Below are experts of layer 2 (counted from 0) of a mixture-of-experts language model. Rows are named router (the router's row for the expert), gate (a neuron's input weights, with its number), up (a neuron's input weights, with its number) and show model dimensions 192-255. Each number is 128 + 32 x the weight over its row's rms, rounded and kept within 0 to 255. Numbers have three digits each.
After each expert's rows: a language model's description of what the expert responds to. This comes from a sample of Wikipedia text that the model never trained on.

# expert 13
router:109116134146179138165205113179085151148086132150113104128089110110139194112100182128112141148192097122122124106111126118182113092133121192065114068148130127110087106164113075167107113108106143
gate0:116130152152101150109133103135126062127106133132143094183127143135097127094180107132125147095114157118140126147104191109108173163139104132165133096109089123073154123101093165139112123146186111
up0:156130132151116166101177080208166110121131173088120099105146084106155134124093130175120085137174187147170167107099138131116149112080106109061100108149129127094155105108143127116129133143144137
gate1:099132080145210135111073138134105076111122108154090157161137132047094148110105138135099153041086123176121173081114138187148074140122093099136129172070111079059111088120117083114127198112140090
up1:107100092160200085070120132086068110125123111162090112147114118092152140074112076145137111116147151137111128123124091154099074125116125043122099120097124131062174102126122138128102204090115123
gate2:125146154124150140128183134104105068124154123158137179108173148114123058071111144136092092123165109118088145115079032098137109099129121083119111120161179128071181144103137127102141151163136163
up2:137118100134205142150192096146085129159133096073118125084125094100104081137166090184118072109178134136106147130077096102092223129181132105118127118124068131154109136122079107093126137182155120
gate3:169133182154159204142122103119151081128072189118138137169135135164136066158155142103170130144168111186071141122121120120081085114112103126119097086150161115039117143092039127151163113071114176
up3:144119142123171168038126117101128136156141150122152134201190095141084151119103084132118144152128137160107104136147121105122151144114131080109092134087067109166127139118196130150140154165122129
gate4:151125131096120185208130101135132115159076157173094123115100129186163165150129131151147104139120092113150139115100146118164119118168086150099053104037143115200131112183136163196107091112085072
up4:100161105068182133180125161127107140105089114138099159136159099061148163177166133136076125151189106170089164149107142147125119063178147162181127178095140095165115116150103055169130186158124098
What it handles: The word with, == and === headings, prime and degree marks, and past-tense content verbs such as won, played, spoke, attributed.

# expert 22
router:152128134108146055123203067112147120159105120155127153139035131079134136130130142133103163164164126092083085176130159126133129117123115151107102110096178085110072141110106074081091171123129155
gate0:163117097093077160114151136128108118101153112103112120141142154140153169093117140105065083150132143190095080153166113131175185141158044114080127129129135129114104093149115109111131115117090167
up0:119133081130081119108113063108176112138147145179116119137150067132131122142108155132149141129143117179120130151165136151100155085134096098064096031141132121098106120152110150149138174131164113
gate1:159097127126141097156147106186144178105128103104122118101142194177152102079180131129083102113132083141129090055104192159164161116115089129074128097148122144144110110109144118163098176150117129
up1:136103118080033098157170080160082129174096142106061094129072127110135172133158124127140124084107095091096123078115097120137113105156137203047171124127099152153067144144183136180162136157166169
gate2:154108162105097162116057154095140140166113174097089123096139117220133158147185113042104099125143124130115091115114122170179130185156117162060177110149109153109105144139144127170116145121152130
up2:136109123114117149135104097190073149147164110137117127126149176168163196207105075095109123107135157136134108136120097083132163154142134117089089143142112130097135133086197118138148054150133193
gate3:150120106181124156159110149170107177127100100116147125120144115082113108085127106050152110146206196111164122109111202116158141124082106093142117191149083091135140129152153124113120089125113084
up3:133121133090116100175079174184124078122092149147109122177167146141100095071153183114113107104088152124147121116129129144208055104131088096138082112098128187162127147090075143110159196164155155
gate4:106147138080125140114150140122164153153137083145125108174153131084202113135100061135151122105126147139128134090115113136110150167015144124174130165104095155109094172116143120175110161140156136
up4:092100084115151136084142112118153130160123109113104140139111174117156118104082158121084122111130141130153143147191111133175148117055251113110169185078075155162080132069196185162087152093177081
What it handles: The articles a, an, the/The and determiners such as some, several, between, about, including ashore in ship-loss tables.

# expert 29
router:159223130102152128157126104068123129116141209169118154119140080097106182125093128117089147143142178112111161131104087123129142109099136149141132156146098086128054159109148162121134120088122129
gate0:140123135122107111167112097114145168137119130117106125128154143127140144089115120110150145169138127138150171126133096121131176097169155160200188159176149127177112173196165111162142120113164183
up0:098122133167124126090096091116115165131134108134139124099131076168142143072152122134153106147113142156135105122090112179146149115144164106173153157117144143112105199231154082100098160107117159
gate1:102125137162141110126099148138143104136094168112126171147122133129132123148132137134191132135109101126158098163140101143135108158105100144174139149141049160154140123125151129138171150174134139
up1:081144117183164139115156125126142120128092139138073104124096161107102171146110129109210131123112098149174100179110096117111089163107090176146172160104067124111157100132131113156192068120131181
gate2:120093113151199128127107149068122073062061144107102098122119138105112087088136167051108104174179075099139150136118095065069146101081119108117159101174075195151112171141157146101157091139155101
up2:143147120093130132112135124096116087127137150101091147118066155123125098134126126026114154176121122053152115113102088098155162086110111179145131105175063163142139100129111132097142146130145110
gate3:110087163156103099104121144046180097176045176108167079120184117073180136125096123095103136173135154177056149162085076110135129167189087121149114141163200117137110083131147140154095110107122133
up3:137155122115099122172123146092185091137133138144147152097146132107184132153110144099099123131113122100082117115101087205156102164094161119079111140167116098108135097181136142129159166081128197
gate4:125124113145065195147162134094128133137103164182123141135144145114138196124149141134168128147136182125177175099092083156133133119093123143164156147115066118179160133139171127141115118138165114
up4:128124139159122222116146104153092153186142233148082136097113124167104157155167127075185129174125169137111117095148078168096144174115128132157098153141118139160159153185132148114089121128136159
What it handles: Digits 3 to 7 in table cells, scores and list numbering, plus mid-name pieces in tables, as in Sch-ach-er, Hor-ta.

# expert 26
router:086212165102160142153110094096186103136098127191121132110114162064111149106065124174085109139098148125122109107121066122117214129117126152103126110036064090111151109139181164142169189089143148
gate0:147080159118099108129057087084111079123160088130108178143143137088089131104091053106092140148140111140115116076116157096117122153151164117156140156101153143114194125186099111135142128083163149
up0:182114128111116148173078125071104093124175102118135200126157134098093099111092060103084160160096074134116105073098089094086145125121094110149189165114143138160162121167126092104114101131143151
gate1:114143077122134159155124043128139155087147128126152131116117147096127083154144154143130132164157132067083171155164176160136133138147122106131153113120139111116094096083118184109124082143082129
up1:160163067142138174160142035149117166154169163140129110101082171116122079179054111118142173164154137098101138150145201141173090142125124118118172176147145096130079107094136181109136093126066120
gate2:135145087105121147122085178101101221134147090174090138119097169148114168167132128152127166092102107137106088161152120130126091142142131105075061139085140147142127116146132197143123137146148183
up2:138192156127152156105117140154100199096147122153104120148136156116150142206103088116120144081098146128073137150146169109124129175167161102112100154099131164136112133159164143173175073113203160
gate3:083105121100135141199181109124073105135129140106128102191132090210236133099100154111101173118098159132085115136104073095141123164065137099106145141168046132123100066094144128078078178128116075
up3:125137133141142142146184120049102116104103190106145162193114113146191088173115171131094185123078147116152105101149124082177134132103203119144087162186135117105142136149126086105137159115104124
gate4:103136102139129148129097144139075098137168102164129084158192125136163133154118123139125115102128146154121123100098176159139121170135140173057180126147129089083076129130135120152135189064143097
up4:130145131102148157108111129115090116132163117190128097140172095143101133127099124069163187102112129164144138130092181096189074152079123147092189127173123081083119115171118118136179204123149093
What it handles: Digits inside years and numbers, especially 9, 0, 8, and month names in dates, as in June 6, 2018.

# expert 20
router:097135163148138120154159072180116086124121147093075202080160133138105113158172138125136177175073166124106131129122114106153093109151133152077159180097194164135100173128111154138129132120165170
gate0:162136087133090104090098153088135094149115112075153110121134122104131145115155070113131131164157155182112140150087100130154117114090176142139150168138112145170127120157115078084093121125123102
up0:121207078159125091108130142101142115120154138132152111114095143159099165155094103138082155169164087117111151127128103118121140095146181119156155156134176176156123123149166116069108170161146085
gate1:117162092177208160167172063175122090160181118148167104123082123149078116145104093102145116168102135106105122151161108153126116081142195048070129126132135147152158147097140165081126160151129051
up1:164123153189178138161152116156056085135160161190117090189108187144117123080150091132118139148111111128097112127119161125116152096112145143105148105108186144160178150083115188175164106175159122
gate2:168152103166138138082111154104107133123110159129138165108130088102208152124143127190168153124097125156128095141106127126095197117171101147164103118102146085105125197137136140111125114135121037
up2:136100124117118110115097122115108096090100138089091134122158170143189135097166107171164111081135148170129067177106149099116207151096105149147155165073158084100132187136117101129113103125139109
gate3:091127116049101147143106199083127120178189057082127120105151107163102156186150140101105094090098215080078101098106146142117115163175145175175079152099116121109129173141117135103222182124093133
up3:124129091130124099131109187176123147106134109056129143133177128158098157129100116059125059101028181079087104182087107098119076145201160145126106124096138162107163165128086136105155144107098133
gate4:069107105159124091169147067143103159062149125155173157144107173121117179148129128114100127118173119126170068079116164149115096104056112078091136088097178154122181143135124116172191127160107152
up4:047157089129167062093129112147082159083155170144145096134173159164113147142110123129154183172154104189164146089114162105070114143118113136097105107095084110171160137126146115110138169170139181
What it handles: Articles and possessive pronouns starting noun phrases, such as the, his, their, its, plus when and where and mid-name pieces.

# expert 8
router:161135116141130161138126166167177142077118127132052139169121052052169120124082065145097133164171129112169132128099172145130141086109150159132085141112151099129097134096148138155201101077143077
gate0:172155091114194150109088189122119129135157151165101162182115147166146101188155080101155114103202135169150164080192190139147161072143129141139101120167073167098115147125051113106130111170140124
up0:148136139121184099150087175106125080090156112089148106177109186202151170125146085069141153138166115125164126109138169183140165116101170129174109117171073163119106144104089097115090131173115134
gate1:144157125149100109099140126142090174131085086047100094151146081218124171177115088231130176119113095108097166171126129171157110114104162131146085153122124104106192101152122156112084119107113143
up1:112165135083050153075176099111098170093091113068069098124136108136155189177099134214172155166141096115096145128118104176148168074133164162172096139143165174107180116134114127117139122089159126
gate2:105102150168150103127125087134110126121131107137109112165100155114137146148096136106095177072113174135125154090145173151074147138127181188092079156084150077130072097165188104165125120147147076
up2:125092118141160128117188132131140141118190116107047126163131099087095147123112143129050141097111098108120114150110168083079114160137160124134019092087168149099188122103096149201150111121142110
gate3:109137102147139173036155111126180163108113126091149124140125124106130170085123121174114147087116211116069111166125093124200125150177167053056111162122126152062136079110134132151080167073166167
up3:123086125138136116042169109065146152130139119159132081139165130125089086110136140140150095114134217120112112142106127161151175132169166120122107197117124139120104109083198148120108180113175138
gate4:095095125163148165115157108158080182163137104124070094074132136153054169105153142118088140066125087190050070125097129121129132058141142120109120105170095166123134218103137099106111162135186084
up4:104166117133110093095133141119124099137120153148058124130122159098178152147103112145092125146193112091095100102089135174131136106117181146064157162200130153069162127152134103124171147106145139
What it handles: Prepositions of and on linking noun phrases, as in overthrow of, studies on; also digits in date ranges and scores.

# expert 30
router:054102144197173154173126078100185111178133130138120066117096121111143158149123128125149115183155106131117121127130073160150061114120100166144119100063106150113159188146157066147168153091152141
gate0:089110140151156098130115142104118124148076064124147149112087160102111103095104158133161183134092086124167148158193123105064118146135119148134072103221153157140187086133105106146176172182106088
up0:088108188118138107104118125113100088179120102117102133124093142110088106124107175115188103119128072139112134163117122143111073099189110157134125139146125172137126165162151112155154144166105078
gate1:180141124176158153119152109137081139162176092113155125163088177186178085142156128195150123167131163082166108137130113130140089189132140114113132088138078078089128138153223112110153174113133151
up1:150048118156103165112107027089171135123169162070076108104155141185131137159102211178080137171126127090160103131085130096145117152130064107143125171142080108150116134162196122124138114138081114
gate2:173087136180161086119122155126135105094152110145160106156092169062059115097170074114121080152118126143042190161138157164128129118123140087107076132129100089136152125122147167080129088108120121
up2:118090129148169085063129178142094129161173131125154143126093194127128129078183158187121083117163115158119201128104137123110112144177135062046086112167154148131108106195135116110099143077100189
gate3:134129143136152168151104117109148170092098100116110133093093162122187141143118166109088076164137107167114145141168072110102112092143108136086048173157145128152148100129156106110087126126168142
up3:117171106164149169098108188126101150096162105155112116081063205128134128140139140128068083109128149098088130116188070095170113146152139154089128156113134072093121191113117081167130124096116138
gate4:128119196057118135104122115152152085156057141137116143150136184139166113189199099148116157137151184161120120094135126121168154067113088158119126090149143153093130207094127153103114158129135144
up4:068099152138134108136125125128167070098105170128165143084185141128143096189122094145136206101139113137152056097095128133113155092118120094138074180119102144096153167127093151063098172109149101
What it handles: Function adverbs and quantifiers after verbs, like not, both, also, only, still, later, including, plus verb stems like trick.

# expert 5
router:149120117116135117188150207101169162116113112151095123079146105082163136104073160176135159111084114141156160086120085103114164103129118201116092093121125118097106112140146151133134072078155109
gate0:050161113117152151108132170122147171191170097101115061111099123117135148165114106158117183120149120107116167088175084072140139076118154131129129168139150115123161078152146152171161106217192146
up0:101143060098132112116146133110154163163083101090056100151076154168190116131162140129154141173097147149114145169224088110178131116122127147146157163171144092096112144103142202147138113172121135
gate1:139163077168164069145174083160112092137064136154163066141182077153097179100142183110108096133127123142093104153071141075117137147066083094146114106138075166137175171101146112168065135078105139
up1:148104110163105084145126143126130140119105119150112122120165138184130152176168161083115115094156166195108094169129125142154094134178098112149122125096133164158114119129150244135177169076095123
gate2:095152195117133130112155120126156144168155135111142084120182121169149100156125116159105132126176102138145139056132120066089100160137136136130110083113170116078183157126122086103145089129118150
up2:188136069094135112120146187142128106145157170058176162126116158134142185154174176138103154148167103155093136084147154064179114118157192149141076147126082179082139102114147117118093117162129134
gate3:111146096135168157128151122081123171193161131131092194091151122174072131156145143122144153159163108105078121116083106115164121174118143138109089129132139208173118103111166133132153141104122142
up3:128102141198128130116165160171198188122136048159137213156168090129150134134125115151189189144109173129091124129119119083147169119152095112153102136094134137103074131124162136139096163136132080
gate4:157228104095097111168099065131123122199129124063194147153083100170126085136175130076140134119111134059159127128170126100156111140072116135086173094151153159154103196104145151146128130105130119
up4:135185114178104164102103139146169110146141122121206176125084150188095124191165102146177148099173078134180131143120130121140154100075132122158169087146131121167129135119117154130166143116156159
What it handles: Common nouns after an article or possessive naming institutions, people and periods, such as government, season, son, role; also He/She.

# expert 4
router:152083132177119155156161167078132075119138092160153119136101143087118137090107124158141149146173136085153168198126125124123131134058087154170155098143095147152062169145109084114173097087157115
gate0:096128153105139160148120094109104169055112124079127076128162099178129135097102167112133129152114108101147188139122054129119185153128143103175044124126136165141123151115117164139226139085139124
up0:109145148104122110137123086132123139071137102073094119095255095146086140119154159139067132170118151142109149147149082131132122171089190123164077091154112144120086196147120145099169112162110077
gate1:151190140076102157145133085143077100083156172128144129078146086129083083111201115095095117044071143145144196110191085119219087130056073160160106143217093124108100098152156096141095095170089133
up1:116133132053084131147141101159130095076132162099146181125142107120056068112166129104145101046100108153150159130161083068137088163119121143139133129221121074119110102158190117150111115172142166
gate2:131140111185083151173108101101088094159104161100112152105113117112187148106163130114116171146111186147099121087093140131121129099137182206120131125199122158165162100176148112138143032118118120
up2:072207110178080138161155189104064158135119095095153103133177109106127121133134153074136140196120116112119183083098087134147132099141187130125137165189142177155143125171138178164113052112163088
gate3:157205178125122086096118150058121109146125167149101163182087140166128173158120120094129089125187169183100197165154118183138066105143113171177104167163161122159157095115156158121159143128101168
up3:108151203182096044124097165117079127162162162115119174137120102125130084142101140068122115136125136158119170145170156188126130063130101158157100135115176150161160081107122132149155165100104121
gate4:110161127118107092147092140088125119145144172179125098137181111195106104136105143132108153078125153166145182116100131081127092143122116114173128166147137120084153141105138132107171163195127114
up4:154085131107122101113093115092086112129162144157085157114149113159107104113130142178115128085103138162176145153061126113144106156151103135101165139126125106086163133146125137100158167180141118
What it handles: Quotation marks, byte-order marks and name or word-start pieces in tables and lists, such as York, Los, MF/DF/FW, Honda.

# expert 3
router:146135152175243127141197145148125181058085128155151144135156137154124140141105169176089121159122150086161155151088135125189155127154111106081128178065151127111120113160093152137158128124102144
gate0:135148115163118125164133134176134126169128115138120096136124149148126153213158154153143139165096129143114163147111131140120156143153079115157122129171089166143100090145119165088171118168157125
up0:140155121151121135154182130115165098192157133125183142188127157144115155173126117131173147150079162125104127112115099162145130134097053104166068158162094202136144129196091187075192095181176084
gate1:129109117103180130172152145117094118148154100144126098113189099075108122088112101131138135077129132094133168106093087090084180154106114094135075189165141096046168139089162147150138149187160143
up1:150170103111073114080090120169118101187142114122153073133174094122131060121155103133131157112125196122157132109147083091102196194088157126143150155181083049097124123146190101068188155170119121
gate2:081126107137096165171128150141094117153130161134128104194145114158127093108119146114162140108155058182153112184096112170103142191129104080130125107103163106059078138102159122093098094142075099
up2:106132122176077152101134126097142127094109101130153154114128130155119161152059129089104115117162077127151122192139091116134154169163161149116089123188183155107098155053142108114171124148109086
gate3:123146118172125119139116110095102111140115087094136143108110147124116112130170114113124096092100094158087117159143147106160153077069137100144155133165135075109123121134130153149138096160107137
up3:148168184180162182138170110118081095129190129084098128085109109144099166100132126094126169162137117082175090167093145121204147129174162101149061092166191070165199148147142111212159151138086109
gate4:161124150127121116194182064147109141120189128082095105125129130152138139080119147139097162166118178073182107150139093130104147136071160111065103115150094167087093087073154106106105171105119143
up4:143137170098110093157147079127153149151207143122131126142137129131129165125119131181114174174155173116160117082107136138162134116072124157087137125125136175092059107152103092137189154154068113
What it handles: Line breaks after wiki headings, apostrophes, sentence-initial It, and inner word pieces of names and words (Actonians, Ethereal, Mademoiselle).

# expert 18
router:093175168149184119220132122171123174085116167114164131188125102113104164144109118155110109120091096153097157119107134137167089064051099145148120116099160152123115075158090081118123171141116155
gate0:091135159182168154121090135100112126169084133183168174106119120140078181144141168110135141083083154150164139127141104119070128128081090078088101185109094190058092159130162123134152140178073094
up0:127145144039123108139189157124117148093102144131111101127155123159158166170129137093090160148146102103137112151127086118075136079100140124191149115113115180162150146144054126099110111128108143
gate1:155199119124155111139113137105080181099192145135165196082177108135111134156142099163116124165155095069089137131137112152148097128127086171154162143083144135117165154083177109113119167181167129
up1:079190090099112097131117129174142139079090137079095120103242163145080216129095149119108089152168117081062134180118092153097175161148173138184167104159113167109142149125116165088106161155122178
gate2:053148163137187082089127123080106149140083135182181075132122121104149127159163170154079118117152182179131177114123180114170107090122151121138175137131124139118110160195131105196132144132080135
up2:107137068139140136074161149083127113129098108161124111140116130087103190181180103185118113151124092119124143137175107095120071166123134140159093147118150143162150129148138126179186109142090160
gate3:151154201111171122066127080125168066142135106163143101088103170179126115095121113153138104121148207143115162155160103107110166128087137129105127161114117096082180141157205111151143128142103091
up3:117157165090057180121148182138163065148103126139120100126160111100124124110129033186166140131233165181171122144105136086130126159109148158160154141139184094077181134148135096135180070114154128
gate4:121103109116136117066104103193161103053100123194117169184184106148131104141089159153082165108162115127105099163136084101112169114087095122170113076124103117200093150037182111148107102198138138
up4:175105181090135123099106135112128131166062097152114112131092109129107107131079193135085178136165113114131125122162146087175185185172120105130125097107151139118162118091135136122110096129104131
What it handles: Country and place names (Germany, Japan, Finland, shire) and ending pieces of foreign surnames and proper nouns in tables.

# expert 25
router:144166107127140143100106094121176095140114144101082140132147062126125201171098102057106195127139150058069113142109097132131086126140124134114134164153056114067153059131143146163111142118123113
gate0:160107083135120127095126144138127104112161123145176104155190073101133131165071112128187133157088078081127088113155126108124125087124088163156093122125117067083164067076102171130202132144077097
up0:187128132146153150128133114138114091089186102172141109131163116158212117066143122154157137150093141049131163154162163087128099110110102140152153112088106158128106090123068150122134038150124164
gate1:110135153092133155150103116070119113108129165147086120127124114098084103164162146094125115145156086107136094122126121096154130124108127181148126107149133143078137120162114125160158139145126125
up1:125122118057131131176148121105070185091112149187101102073129178087108057179108148116083093091120096104090083140161130144110060128111113147099111148132164136130129113127135147120153084110128143
gate2:117154147123080151142158122173153108080026095106153125096158070078134125145093119141150107142125086138116099129176141138145121182103099128129144120141119117168095095132106115118085101141152156
up2:107105154130127143120175101098122126143068120084149184113149104132123130079133096128146158138180103159140103118142159141128162163100074133113160147161153115200148100104128097080104128155118161
gate3:092135129164103129095165159170073166099061127143070123113161110158139115186125150143159149183142131129126143110083171143163092167085216095096147110153136166151063201064119118087105100121149109
up3:119139135128109132124105167124139147069068123196076098142133125141135081110119124087158173128174099123097153114122116154123141161120174117127150176095111135139124174108170116107098112108144176
gate4:101041118150124165101152176164170114160159154161151157112074120070120174076100131113136130126122081075124097158149126152121134107155092121127085144100119196111147128177155113099138156096160171
up4:100067090117109183094167189092149128131167113129127141115117096113135159095165136122060160101146136096139140167180104089139122149171102093090099154129080191145114163185111101135142088083091184
What it handles: Coordinating and, or, &, but in text and headings, plus the digit 0 and other digits in years and figures.

# expert 14
router:108093166179160139104158158081152101112056156104108084083126089170092149123149117177103126173160101117124069119167137084137065110046125196065149116136081198156119153125179074151148119133188116
gate0:158077136132101145168202162158086094147116117121103154142116146133109115127119189166130146175174095153108133102111119131112082144171164109113082164161111137117180096141162121158077117166163151
up0:099108127092072184180187132118078097136080108162114152118122112123116083131146132125129153140142106196139114128141123151123100120166108144117082156111117094098156120147141170108128119154116175
gate1:056123135057122133107147135152112174132096177201139108166121150137126163104096138112147162153079145137130179103150140165072157115126132118163058157103074152185166122125121135152098107193069156
up1:079148093085163126141137135143129113101111151103152120186079148147116124166154169133117160160116108121190139092143143153081057114121130111165106169097088153165136111119139147134150093215136155
gate2:162109107149125180123170137172101139150063150097114171126173100126155113155154090141087155136091139156129110139153114165103106150129148097081127161183118141070152109165206131172093033165154099
up2:167129150144116168101151132179107119102120151142152121150152158132126170139180081149074076113081119155182131114105112146076138160137171120092116146150150110111124115136177089155108067118169093
gate3:100098145089209150153118149168123130121141167078091110151136110132106094109131129138107171164163083095097082130221121113066121073124112092072144153095113177139204133156110049136126073120123094
up3:141122158081172193121126119092125083094137124111110132157095145204188100110143204149080128151140116102081120146126102084081134066093132124067116125100146138099168120120162104100101096125124102
gate4:152161112147094098088168165112095148063073102119116110144131080169151085165097085134107142091111178136149189123121136104113130116144115133151149101174132184149151135178128189145099157132124125
up4:112141112169092100114139172074122090071098139129087106127118134127172137117127075158112114150129145086109185123132112096089122148110145169123137169121145153167107117134104094160138189170166103
What it handles: Opening parentheses and brackets before years, ages or glosses, as in (born, (aged 93), (as director; also table dashes and quotes.

# expert 16
router:094158154145088106088139075103139171098174107129152101107136136101132093116107091189111168129159090106110064106093140150136139090035179164131145097133096145107133120154151172092140235118141152
gate0:139116090110154136071107153084127166130131149157117165123136131116131093101146108087167150061049212099075145127130047123121171147140141146082121140153153115133203125137136045148115146136100203
up0:125156162086125137111093133131162145171106188168109167109092103149114101119136062093164149123131114114104134130124069080098146127142114152088163161220167156127124182107145118149135105126050133
gate1:174158118116146143109121130075084165121112131089147144134129107107014171119134132120128167100086092110107104126132092147118180113152096184090125165160107047165071118133077142110157134057040123
up1:182144102136099156127167128090124155121124147075117110131117114164040155146120089112134170114071148186098165201127061172138162128113070184076122079151137102147070114132080156149173193087029096
gate2:149161120091087118147147084127058117131126146181156161126180110079165157078042111137098102102118175193147144120139134128148168083151070099146152145143171115118120080116150159104167112166112130
up2:171173113094088126150132122098098134161107127176107153109153135108135127060131095167107134144091146231145130148139123131153174169151073117131143199164147100086140054104141181074102113145070082
gate3:125069073126096134167145095101124139103131167130111094135110117100149145122128094146154125108151114118141147119134189135162084122187136159100107146174105142130181116140100177100177120137076171
up3:084144128141099141112119099062156140183149139084162094077120121075121189112138100152114129153139153143146193114106116136127144123162109154084152171096181075137155154125128128119131111113109128
gate4:153153117146108150114191153131165135115130132126197097121114100137154161099105115110145141099161125090128175150050187073196068152159114125101125154079167167104113081123161088132131132150140098
up4:128205118177173166152115115125178126105112142153147078100152178115185126061097121132145131071147093130076133140110141133153145168090156163120108152083161108086102112106131109134179202151153141
What it handles: Line breaks ending table rows or list items, closing parentheses after dates or notes, plus but and due.

# expert 15
router:168130145112164116226126161159110110106090180146149172120153069087136115182130199173093109138107123143063114117137106128156135131160063141126124102119079174129121132131120165083162163107104111
gate0:120118135126160070186091134149140181171159199148137121102152182101101080168127083103176153092140090109104145130138133135109181149159116099137119123063100180154136148119119146125141101132042139
up0:134124118155145093198107111165123131150150191206134119100168165132116080161122077116167148152138090130132125092136096117123154110167145055131080089084001094134143144121154190080176124131017120
gate1:121127155066138112166132093156162135118130091140174129154126134156134122136119068119142101170151142173163184121204102079107081133140142127056178134118093105139158156171157159147128160114143132
up1:121189120124107146148138190104142200099132110099115090125146091084106086121072112070137115180200072148114160166120089126145107158078097127120113135130078091101129119131087126077152138130151124
gate2:166106100116104099141100127167117153105027090091098105099155157105156123151128119158144150106139125083090116061107104093132143126076153125086090162110161101087130169150107136059089110108096076
up2:113137144142119087106101105100144125088059125162149123089123191128140103120109168142200039109154082109136158101080111118150192109052142145125066149086107082119166149095184099062136125138166083
gate3:105151080089176125150146104090094132135146027169168139131162096113101077097191143110139163099084163104094097164128128101134116095112149100123135168098137151147122127133107109105115080137097095
up3:101150102082140123115099112130191133160164086137119157159150166182143126153168121106159151189092111126152172157112153083091183124082086132155170119119161103127150205159136069115127082145130132
gate4:152142149132181081138129119104149107135142093140081117121151149114175155107161154141124140127100161177162125091082113164108111121169121077079079109133122131129063111165143121123158138141165166
up4:156125159139159072141077121128100090136110108163098152155113097083160175181154117109083127132127167138146132073082140127113144151124099146091069099164095138158086074106142116111078153109117152
What it handles: Pieces of personal names in lists and tables, such as first-name endings (Georgi, Mayumi), Mc, Jr, Dr, surname starts.

# expert 9
router:136133074135106114128135173146186149103148158107109165110116120072088179193130126095092168155140133097122111087110101131085165177082121179091101140123065142135136100166155125165124217087142178
gate0:155124033115136159128120101107102130086159094088102164117115171073092131125171161137174103114147106127165124217100094116104113151100169064142141133145083139110077121146170115088131089132169151
up0:115083074119150115120187093109096160143118137102104132146121127106088164050065146123149115140134117150118181184162061108135110158113207127143152160156106141104041103111136142104133103185137116
gate1:118145143135141132093117142093129136135184079134109179088161127098143129083119119143090139107087116186095117127118174102138055095157103082154110186123189151125065119143144144143163116108125128
up1:081141100141116066132083143146088111095126119156152182129162079104125147159141099100091175120138134139159087101127170158146134106111137122087090141142147153140128137189082168120145137127166077
gate2:162132165148122121139126106075155152077154144147171136169141131121134161179093134178148141139114162117151164097128158142135134057127131134164089142112173110174143132139167121138113153203084119
up2:140113228119120117138133127132050133055155108096134108159120136179148137190184068175121155128131112128143137133147130155129158157119136135116094131053139188165106102078183168102065101149156130
gate3:105173152142129183119079135128132114097115131143109056099117178130117150112136117146120047135166072111110131051140145123083157132166128098113103075098103136066148089114105139164100152124139081
up3:067094151103174190142157106109119169134190133114077082113113122144104147086122183169088104190169068150143143138142125144087121114137139179124133122107150114129088146108095077090151219157136124
gate4:159130082174110104145046107142106145209136109132128128109110143173060053083134094146105075138190133061133145135118130168096174163076142116169106134064123136077159150126166076096165122041125158
up4:176157108135139155135103113116076119111159109092108105063097092132051097143148083130125091151198169117153151181101163170086159157111142105183118124099148117073141164096119051141127144074123145
What it handles: Digits 1 and 2 in years, dates and table numbers, and suffix pieces like ish, se, go (relinquish, reddish, Veselin).

# expert 7
router:188165126163222113156107056166127149148102109115126081146133115039174129135102132195110131161136119135108118139071105107140115152140077107105107101134157071113136121139076127105175093106104163
gate0:124091093102170127121168123158122096140094124057195104175110140140165144148180130191088132194111195113154114120138170121151137088071169127144087105148097127111124140152112133172141146118188134
up0:136140138199149097145175119135122110103141172103162141147118151152134111165119122179149134194133111172159131142180115179139134126059165124132110057167133156097124111086128129130072086124176125
gate1:143126083185132133115114096151153120165103136130153076111145165135095164105093123143117127136207153112107151146137178157138119098186106135120130086118080095122088120133126086187174107159126100
up1:173228125123083104055153120124090141162123066122152092070127165102132105111084121159114144169187196137124130151178156092149157123094120163155151080155151091145111128089130102146133097144152073
gate2:136098133154106057108119141087096165127117106160083072085105080121183100127187160083133084044171125113087131135145156188079090083151134091123091161177134122152155147175120118149113112200146123
up2:105097094113105124091095118090161152154090132181144124122149100127154129153172099090067158083057079114101170126143167200083059120135164119084134104103113125129127154147080161094109092166153123
gate3:108119102126187162100110090159098183145164135139203110163140183179125100179116168098143104146151134110066138148130199116123127143114164140136174113103121097107118141121180107098189135105106068
up3:165200120129193147107129046167128165113135126150134064150137178182083123144118125097073127097161162165117124169144129109115154086098098103116152123115155081126174133189144121124156073065088094
gate4:141122157169087087174108167113182150078143068141070146131124070099140147100192147137088091141137076094153145074102134159164088159124162128124091141097115171182159127097116111128116089114120096
up4:186056189081175110108095091169114161154126131103069154128140102104152097111135098183102044201142135151130146111112178214157051095137107157216073128142113142182167127061107119089136069077125070
What it handles: Final pieces of words like -al, -ate, -ry, -idae (rental, Doctoral), plus there, made, make, After.